From a checkpoint of a small mixture-of-experts model trained on Wikipedia.
Size: width 160, vocabulary 8192.
Below are experts of layer 7 (counted from 0) of a mixture-of-experts language model. Rows are named gate (a neuron's input weights, with its number), up (a neuron's input weights, with its number) and show model dimensions 0-159. Each number is 50 + 15 x the weight over its row's rms, rounded and kept within 0 to 99.
Before each expert's rows: a language model's description of what the expert responds to; "comes after" lists some tokens at least twice as common just before its tokens as in all text. This comes from a sample of Wikipedia text that the model never trained on. Tokens count by the router's weight.

# expert 33
It responds to: Time and sequence words
comes after: ".", " the", "-", "–", "|", "=="
gate1:46 70 42 74 21 53 52 62 42 53 59 41 47 61 55 59 28 61 39 56 65 52 62 56 37 46 67 52 60 37 47 43 58 40 76 66 13 50 65 35 46 34 72 41 74 58 40 38 51 41 67 33 49 36 57 53 52 31 42 40 59 39 40 75 51 39 47 47 33 56 78 47 66 55 51 42 54 50 76 37 52 47 26 77 26 49 55 45 56 55 54 77 21 78 52 71 63 24 54 10 31 54 41 47 46 81 62 71 39 53 43 58 57 64 81 47 42 53 65 43 55 32 53 47 07 33 69 34 45 33 56 57 94 36 66 66 62 35 53 63 42 45 38 57 76 59 73 38 35 32 37 52 56 59 63 42 46 63 71 79
up1:74 57 57 53 56 34 55 56 77 40 24 31 65 44 82 60 30 49 42 47 38 65 24 49 45 46 57 41 37 70 72 60 20 49 34 62 53 53 50 60 52 44 43 58 55 47 27 56 60 38 67 59 49 40 53 49 53 57 62 59 43 59 70 56 62 60 38 49 34 56 66 73 45 44 53 79 64 37 36 54 60 46 46 52 25 66 73 50 55 36 09 30 43 73 71 29 55 60 23 50 39 52 62 61 33 65 76 21 20 48 34 37 68 43 46 50 32 27 45 43 26 73 47 44 44 26 24 61 68 67 75 59 36 22 27 44 35 54 39 44 38 60 58 42 44 47 70 50 60 59 82 42 22 46 27 67 70 47 82 40

# expert 17
It responds to: Digits in dates
comes after: " ", "1", "2", " in", "–", " ("
gate1:77 59 52 27 57 43 25 67 50 27 50 57 29 68 63 47 33 63 67 80 34 65 49 41 52 50 48 50 50 54 47 47 44 22 43 30 58 18 27 55 45 49 26 63 48 62 41 53 24 60 52 78 39 49 26 73 37 36 51 44 65 47 32 45 40 62 63 54 85 54 38 54 45 76 32 55 23 48 58 43 67 47 46 42 47 39 51 68 20 04 34 88 53 52 22 61 33 23 41 51 36 43 43 67 67 25 40 51 48 64 39 60 55 65 76 58 54 45 56 52 61 32 26 31 65 63 48 73 39 56 18 59 42 38 70 57 67 56 80 38 35 58 64 69 45 59 36 41 36 57 45 55 47 65 48 46 55 67 50 53
up1:73 62 42 47 47 50 73 50 59 09 39 44 66 88 58 44 40 56 45 26 51 28 73 40 56 64 42 35 46 56 43 54 46 40 51 71 40 55 51 42 65 81 65 51 37 56 41 48 78 37 60 18 57 29 62 71 39 25 69 98 43 41 41 58 57 49 64 50 67 55 58 74 49 29 32 41 47 48 55 47 39 51 35 55 56 50 28 00 61 40 60 19 48 41 20 20 46 54 55 62 30 55 60 25 38 43 68 63 38 48 59 45 30 66 28 52 50 42 48 35 54 62 67 68 45 67 63 30 47 47 52 33 52 49 48 49 56 46 39 41 61 77 46 41 69 50 42 42 37 32 34 18 52 43 59 49 60 54 67 31

# expert 56
It responds to: Leading year digits
comes after: " ", "–", " (", "/", "-", ":"
gate0:34 34 44 34 37 37 45 43 50 53 32 61 53 46 30 56 23 38 53 65 51 36 78 60 38 60 81 08 63 53 47 58 58 53 44 28 51 56 22 61 72 41 33 69 67 44 46 61 53 38 30 22 41 44 37 46 50 73 40 53 57 31 67 61 52 15 63 38 54 53 75 17 53 46 55 41 75 55 40 62 45 38 45 45 55 33 54 63 47 26 40 26 44 46 86 47 41 26 38 44 65 20 44 47 49 71 23 69 49 45 62 44 59 84 67 47 32 54 43 63 51 23 16 29 53 37 34 53 48 41 61 61 65 43 39 62 68 52 70 44 54 52 26 45 63 51 30 35 56 51 63 45 62 45 63 82 33 54 52 17
up0:47 34 52 43 47 55 51 76 38 53 47 73 41 67 51 56 37 47 79 62 39 66 79 53 49 37 70 51 49 58 46 95 64 72 55 61 40 44 39 57 75 45 49 67 31 44 49 39 55 51 38 47 24 45 55 44 40 55 29 61 41 32 54 65 28 17 52 38 49 69 53 60 61 44 64 53 37 54 65 46 60 35 63 46 70 52 30 48 53 51 39 31 32 38 73 35 46 27 74 51 66 67 45 54 64 70 30 30 28 50 78 28 67 70 87 43 46 59 18 68 52 36 17 57 66 61 32 51 47 50 86 30 57 48 39 49 86 37 52 35 50 47 59 40 62 44 28 29 64 43 54 45 58 52 55 39 32 32 38 17

# expert 49
It responds to: Sentence-level linking verbs
comes after: ",", ".", " It", ")", " it", " which"
gate0:58 76 57 35 60 43 39 24 82 48 07 30 41 52 65 40 39 39 59 47 66 37 41 48 23 54 50 39 50 40 41 34 39 69 28 53 27 58 58 40 42 41 47 43 54 29 96 68 46 52 48 50 52 63 54 75 59 25 56 79 39 46 41 56 50 83 63 54 44 22 49 75 62 48 73 36 58 32 41 66 54 49 45 67 53 51 54 47 33 69 51 77 68 64 51 53 39 32 46 56 36 49 57 37 19 44 43 42 35 48 17 45 55 38 66 41 60 51 40 47 82 39 44 68 50 42 72 56 49 29 98 57 47 39 45 13 47 48 60 44 72 63 40 35 59 47 54 67 45 58 70 70 37 47 63 58 70 52 41 29
up0:26 54 66 27 48 75 54 62 73 66 48 50 61 56 33 66 63 66 62 80 52 74 56 64 41 69 45 84 48 41 51 53 27 31 50 38 66 75 81 57 57 51 44 20 54 45 46 59 42 53 64 60 74 45 48 40 38 74 61 62 38 46 48 51 54 51 29 59 47 29 61 34 66 31 55 35 53 35 48 44 35 73 64 36 44 32 42 56 27 44 44 35 36 66 40 60 53 49 55 91 48 63 59 54 72 64 47 25 75 65 52 59 45 57 44 48 67 54 29 52 49 54 38 32 39 48 54 30 59 60 78 66 73 75 58 51 59 26 28 79 60 73 18 75 49 55 44 56 74 70 62 57 27 30 48 21 34 36 51 61

# expert 13
It responds to: Digits in numbers
comes after: " ", "1", "2", " (", "3", " $"
gate1:48 56 50 54 29 46 35 48 59 68 47 73 68 60 37 45 69 48 52 54 51 67 28 59 48 35 47 35 63 39 55 68 70 91 54 46 39 47 45 46 58 08 89 45 46 66 36 48 54 78 43 36 59 19 76 52 62 41 64 58 45 61 59 74 46 33 38 38 15 72 45 68 41 54 61 76 38 40 73 63 66 62 50 44 32 40 55 53 75 61 65 74 88 46 57 54 57 36 61 25 43 42 83 73 32 61 70 46 63 58 51 45 60 42 67 42 56 59 27 30 59 71 68 62 60 54 65 41 39 47 41 52 54 34 51 50 64 82 34 65 26 53 56 67 68 57 58 49 63 36 46 76 45 32 54 30 35 65 54 57
up1:44 05 54 53 28 57 18 53 62 56 53 42 55 54 50 60 88 28 53 32 39 65 07 57 34 49 30 63 37 65 40 49 47 52 50 55 35 42 55 28 43 31 44 11 30 61 61 56 67 43 48 10 70 40 70 37 72 32 47 60 42 54 24 45 43 52 53 62 36 63 60 78 32 56 70 67 68 21 65 60 75 43 88 40 58 52 47 44 59 59 45 34 49 29 51 48 43 37 62 45 32 36 41 61 32 29 39 37 49 44 66 37 51 37 49 59 41 60 48 53 63 67 53 53 50 61 81 60 54 49 54 55 49 70 33 22 62 63 38 56 64 56 52 40 62 41 59 41 60 48 39 59 54 44 65 55 33 47 93 70

# expert 14
It responds to: Word-initial lowercase letters
comes after: " ", " (", "-", ",", " the", " of"
gate1:50 53 68 54 25 41 72 41 62 78 60 18 83 83 40 48 51 67 52 41 57 53 50 46 59 50 55 43 46 56 39 52 81 50 56 73 63 49 53 32 35 57 58 59 44 60 39 17 56 58 62 51 58 28 54 63 22 19 78 78 56 40 40 64 48 54 67 32 47 47 54 54 51 51 44 54 42 40 54 56 38 77 41 40 51 49 47 49 75 42 53 14 28 57 50 49 48 32 55 53 31 54 72 33 36 49 32 65 46 24 64 19 40 62 30 40 61 48 57 58 70 79 29 42 49 54 39 63 39 84 53 32 35 58 66 13 55 56 24 70 68 37 60 22 56 49 66 70 49 50 69 67 56 52 49 83 54 48 74 51
up1:57 62 66 45 54 51 52 64 55 39 64 53 40 09 37 61 51 52 56 40 39 64 61 67 37 73 54 74 36 46 66 46 14 55 65 35 78 72 60 35 46 51 32 69 57 46 75 57 36 38 56 57 58 72 34 68 84 70 33 31 53 47 64 41 51 57 40 57 64 55 57 37 50 61 57 53 42 61 52 35 54 57 55 51 54 40 51 50 23 82 48 49 72 32 53 21 66 76 48 33 53 39 46 37 35 32 46 65 50 46 40 79 71 54 56 30 76 54 78 73 54 25 58 49 39 85 45 60 63 11 53 60 53 45 23 77 60 48 50 37 43 61 27 61 47 51 37 46 52 93 50 35 66 60 65 48 59 41 32 69

# expert 52
It responds to: Year and score endings
comes after: "1", "0", "9", "2", "8", "7"
gate1:48 54 84 26 53 44 47 50 04 52 27 23 43 33 61 61 26 55 65 61 75 30 60 47 32 79 64 59 33 55 74 64 46 56 35 62 76 60 40 67 52 42 52 37 62 49 43 45 39 48 69 47 29 34 36 41 26 50 60 66 49 72 72 63 55 59 56 62 62 38 38 73 50 54 80 68 45 27 50 47 49 53 41 53 63 34 40 77 46 66 54 65 39 36 45 79 47 28 71 21 69 34 24 64 57 40 47 35 49 71 17 39 67 57 45 47 28 47 66 40 69 22 34 58 49 56 48 65 51 59 42 61 33 66 72 52 40 57 32 51 41 50 33 20 54 46 69 58 35 32 48 85 63 48 48 63 61 55 46 48
up1:29 50 44 60 45 64 37 53 51 55 71 48 64 67 52 69 66 55 33 49 26 83 43 52 61 27 15 58 22 62 50 75 55 41 33 39 31 67 69 39 60 41 32 56 40 42 56 54 62 61 37 53 87 65 89 79 61 66 54 36 78 38 27 52 34 33 37 52 42 71 70 42 32 47 49 58 35 51 39 47 56 58 39 51 38 73 25 46 57 49 42 56 28 58 75 43 24 66 44 44 44 55 54 43 68 97 60 60 43 43 82 43 39 28 52 67 76 45 42 45 37 82 48 39 08 43 41 39 57 32 40 39 43 59 49 51 50 49 61 28 43 53 70 47 41 40 31 61 58 46 50 37 47 52 48 56 40 24 60 61

# expert 12
It responds to: Table stats and codes
comes after: " ", " |", "–", "1", "3", "4"
gate2:32 46 42 35 61 43 31 70 44 54 62 51 75 44 60 35 76 64 43 72 35 41 55 43 28 27 71 51 66 25 44 34 41 48 26 46 43 38 16 43 49 63 76 44 61 65 71 30 61 63 28 44 60 47 17 22 57 43 50 49 48 49 53 42 57 63 31 53 72 41 71 46 44 36 47 44 33 56 33 61 52 65 47 34 52 39 20 44 32 40 62 44 52 51 70 78 66 34 43 44 62 43 32 37 47 40 66 59 55 91 35 34 35 74 76 67 51 75 26 58 50 73 47 63 55 35 39 36 46 62 73 30 36 33 69 49 59 66 20 49 57 70 39 31 62 70 57 48 42 38 48 40 78 24 49 64 48 48 21 54
up2:33 24 49 22 75 51 41 52 35 45 48 49 45 28 42 33 45 67 57 92 30 51 28 37 42 31 27 71 60 64 58 79 47 49 70 40 70 55 45 46 50 40 40 55 52 61 46 62 78 52 43 51 35 55 50 43 58 64 28 57 74 52 48 45 63 45 36 73 44 20 51 72 71 29 20 38 47 57 44 36 40 28 40 63 28 56 76 40 37 62 61 70 36 47 50 34 60 57 27 80 60 64 37 41 71 51 67 60 51 42 53 76 42 77 68 48 47 37 26 52 55 40 70 57 64 50 20 51 75 46 58 46 57 52 32 47 35 65 75 30 66 64 26 79 44 65 54 60 49 48 48 66 54 26 36 50 31 37 22 55

# expert 51
It responds to: Small standalone numbers
comes after: " ", " (", " $", " #", "_{", "/"
gate1:53 47 44 34 34 55 47 40 67 59 27 71 59 50 46 40 15 62 62 40 47 36 62 45 42 35 66 54 40 68 71 54 61 65 48 60 53 48 51 36 72 55 50 37 47 53 58 61 71 71 82 47 68 20 75 54 65 48 30 52 33 40 46 25 48 46 52 39 50 56 44 69 72 36 77 49 23 40 47 34 77 07 60 71 59 43 60 58 57 49 61 61 32 53 55 51 56 36 40 66 50 27 52 62 41 82 46 44 54 60 52 77 50 67 43 49 82 56 43 25 41 73 56 48 27 53 53 48 65 14 64 43 35 47 40 30 89 59 39 43 52 75 43 27 78 54 28 62 74 54 53 67 34 69 42 71 42 68 53 36
up1:54 43 57 54 50 35 39 73 66 34 47 49 34 36 59 47 20 59 41 62 65 55 31 67 53 58 46 48 40 27 87 65 62 69 50 45 71 52 52 69 61 65 41 36 55 47 71 81 68 57 62 24 37 59 60 44 64 42 19 41 60 68 45 34 63 49 56 34 75 55 23 67 64 53 57 56 42 34 53 70 60 26 39 60 46 33 58 76 47 42 46 78 38 66 70 47 55 26 31 55 32 32 51 77 24 73 51 38 60 59 65 26 45 50 52 60 56 81 61 55 52 27 36 75 46 55 74 25 68 38 92 32 48 57 46 25 66 51 53 66 67 45 42 28 53 52 49 66 55 59 49 63 33 49 46 39 25 37 72 30

# expert 0
It responds to: Clause-linking words
comes after: ",", ")", ".", "\"", " that", "),"
gate0:23 51 44 36 36 45 64 69 52 58 53 41 50 33 77 54 33 53 55 42 56 90 42 18 38 58 41 54 29 70 70 52 48 64 67 41 47 11 58 55 81 58 30 48 52 58 56 51 47 38 44 60 39 19 57 39 45 17 33 47 59 42 68 56 55 50 33 44 61 48 11 69 36 45 49 54 37 66 34 43 41 55 69 27 44 48 61 38 56 54 70 41 50 49 41 26 54 41 30 40 46 38 70 55 44 46 53 77 30 53 50 27 38 53 53 43 38 45 35 54 25 20 33 26 60 36 17 43 54 55 62 51 13 41 78 52 54 36 58 15 80 27 47 35 76 42 39 55 43 29 61 48 27 62 57 50 41 45 42 65
up0:53 38 52 67 63 61 49 61 40 67 74 56 41 68 42 60 47 19 35 27 70 61 45 23 50 63 49 54 65 54 43 43 59 48 55 50 47 29 60 42 51 61 54 61 56 78 29 36 64 39 68 74 39 35 54 26 34 46 61 31 89 55 92 43 36 65 40 52 48 38 59 26 44 46 52 39 45 62 57 47 24 54 49 60 07 33 50 39 54 56 30 26 40 39 31 41 87 48 41 65 62 40 78 42 81 43 23 51 81 62 49 58 37 69 31 41 42 67 46 49 46 56 68 28 20 58 11 31 59 33 27 46 56 41 51 52 51 42 65 54 45 55 67 62 57 46 45 55 54 46 53 43 20 39 39 68 55 40 53 73

# expert 53
It responds to: Closing punctuation
comes after: "s", ")", "3", "6", "4", "7"
gate0:57 38 57 61 66 81 65 86 42 64 24 66 45 50 22 44 76 34 51 41 45 57 54 23 48 45 56 48 56 46 65 32 43 54 65 53 45 79 74 42 63 46 36 36 70 73 70 39 47 74 23 64 47 53 48 67 31 68 57 41 39 70 47 57 40 68 65 38 78 72 61 70 37 55 62 67 50 66 54 58 56 56 34 48 59 66 81 41 52 56 63 33 42 63 63 33 40 43 65 68 87 69 42 76 41 56 51 58 40 79 74 54 72 59 54 37 42 55 48 44 43 55 77 27 43 59 28 32 44 37 54 69 53 54 49 42 79 42 48 61 24 26 44 80 34 43 63 43 44 38 70 82 29 58 55 40 41 48 49 45
up0:63 56 54 57 47 32 47 47 65 30 70 42 64 29 65 52 10 50 41 49 54 39 59 73 59 47 34 43 41 35 40 83 53 33 27 52 40 33 66 93 34 38 43 63 10 35 28 83 50 29 61 33 57 52 57 35 67 42 36 40 58 37 48 46 68 30 31 71 43 60 54 16 63 52 31 34 42 38 28 40 29 49 61 46 48 48 25 49 57 65 54 35 64 25 48 71 73 57 38 37 29 24 76 49 51 55 32 46 52 33 48 49 47 48 46 77 38 20 42 34 60 23 30 68 64 50 52 70 47 59 35 51 33 63 34 56 36 47 44 54 60 70 50 61 65 58 25 59 42 70 42 34 75 60 55 63 66 53 44 52

# expert 54
It responds to: Word-initial consonant clusters
comes after: " ", "-", " (", " \"", " re", " con"
gate0:20 32 91 51 52 43 64 67 62 54 59 25 64 67 19 52 60 53 44 33 33 64 40 58 42 43 39 48 59 24 28 51 43 50 64 70 67 72 41 31 56 41 54 62 44 54 46 63 44 52 41 53 67 53 66 41 44 45 57 60 19 48 43 16 42 39 36 14 48 52 56 41 23 57 55 53 55 41 36 25 52 44 69 18 42 22 92 47 48 84 59 74 41 57 65 56 40 46 39 46 59 60 38 40 68 23 38 47 58 65 27 49 49 59 40 32 55 66 71 41 39 18 65 28 35 46 42 35 79 61 73 32 46 59 68 35 38 31 58 67 46 44 50 51 48 62 57 66 67 48 37 11 50 50 44 44 59 56 63 45
up0:28 66 47 57 47 38 60 62 36 62 34 52 50 61 67 65 56 73 46 63 47 64 48 82 73 52 58 30 65 30 48 79 64 53 46 55 53 52 48 54 68 42 53 68 38 70 75 38 51 75 43 82 32 16 61 40 41 31 48 85 37 29 31 27 28 53 55 46 54 46 52 68 36 03 66 40 41 26 34 52 57 48 67 32 61 46 32 57 47 44 44 46 25 47 62 53 36 58 45 64 28 29 59 53 28 35 66 43 40 53 50 48 48 59 74 75 35 27 46 64 53 60 50 40 35 30 44 24 73 65 61 40 59 46 62 42 64 27 46 33 58 36 66 13 66 50 49 71 60 23 70 30 40 62 45 39 55 58 49 66

# expert 4
It responds to: Table numbers and units
comes after: "0", " |", "3", "4", "5", "1"
gate0:39 70 60 59 64 52 47 43 60 71 46 58 26 17 51 21 54 70 49 39 37 51 48 58 45 28 46 42 46 74 62 66 43 23 51 41 83 57 44 70 33 66 35 64 57 52 51 31 54 70 61 63 68 73 52 10 36 63 88 48 21 71 40 43 38 67 34 52 39 25 36 56 38 20 40 45 53 66 26 69 46 61 32 52 41 47 60 59 50 65 49 59 21 81 59 39 73 48 38 72 48 55 39 57 52 38 83 38 47 60 35 51 52 70 57 23 37 13 69 66 43 63 37 37 56 52 46 50 44 75 32 67 28 70 65 52 65 56 37 59 55 50 31 69 46 57 68 51 65 50 59 46 42 56 61 68 48 67 50 42
up0:49 38 49 67 34 38 48 47 44 51 25 51 62 64 61 57 67 72 58 76 36 43 36 53 42 43 47 82 29 88 48 44 29 49 13 41 52 48 65 47 44 52 54 89 46 24 30 32 25 56 15 38 41 28 51 43 39 59 24 27 68 38 38 89 22 40 41 58 43 41 45 32 71 73 44 49 52 45 26 53 69 53 33 54 51 69 33 50 47 41 47 36 58 67 72 43 51 57 61 72 57 58 49 54 43 69 50 46 57 57 46 48 60 69 36 78 50 26 48 55 61 45 37 32 52 45 33 59 45 23 45 03 52 60 67 62 48 38 35 44 50 56 35 53 48 41 41 19 74 49 33 66 54 48 49 57 37 45 36 24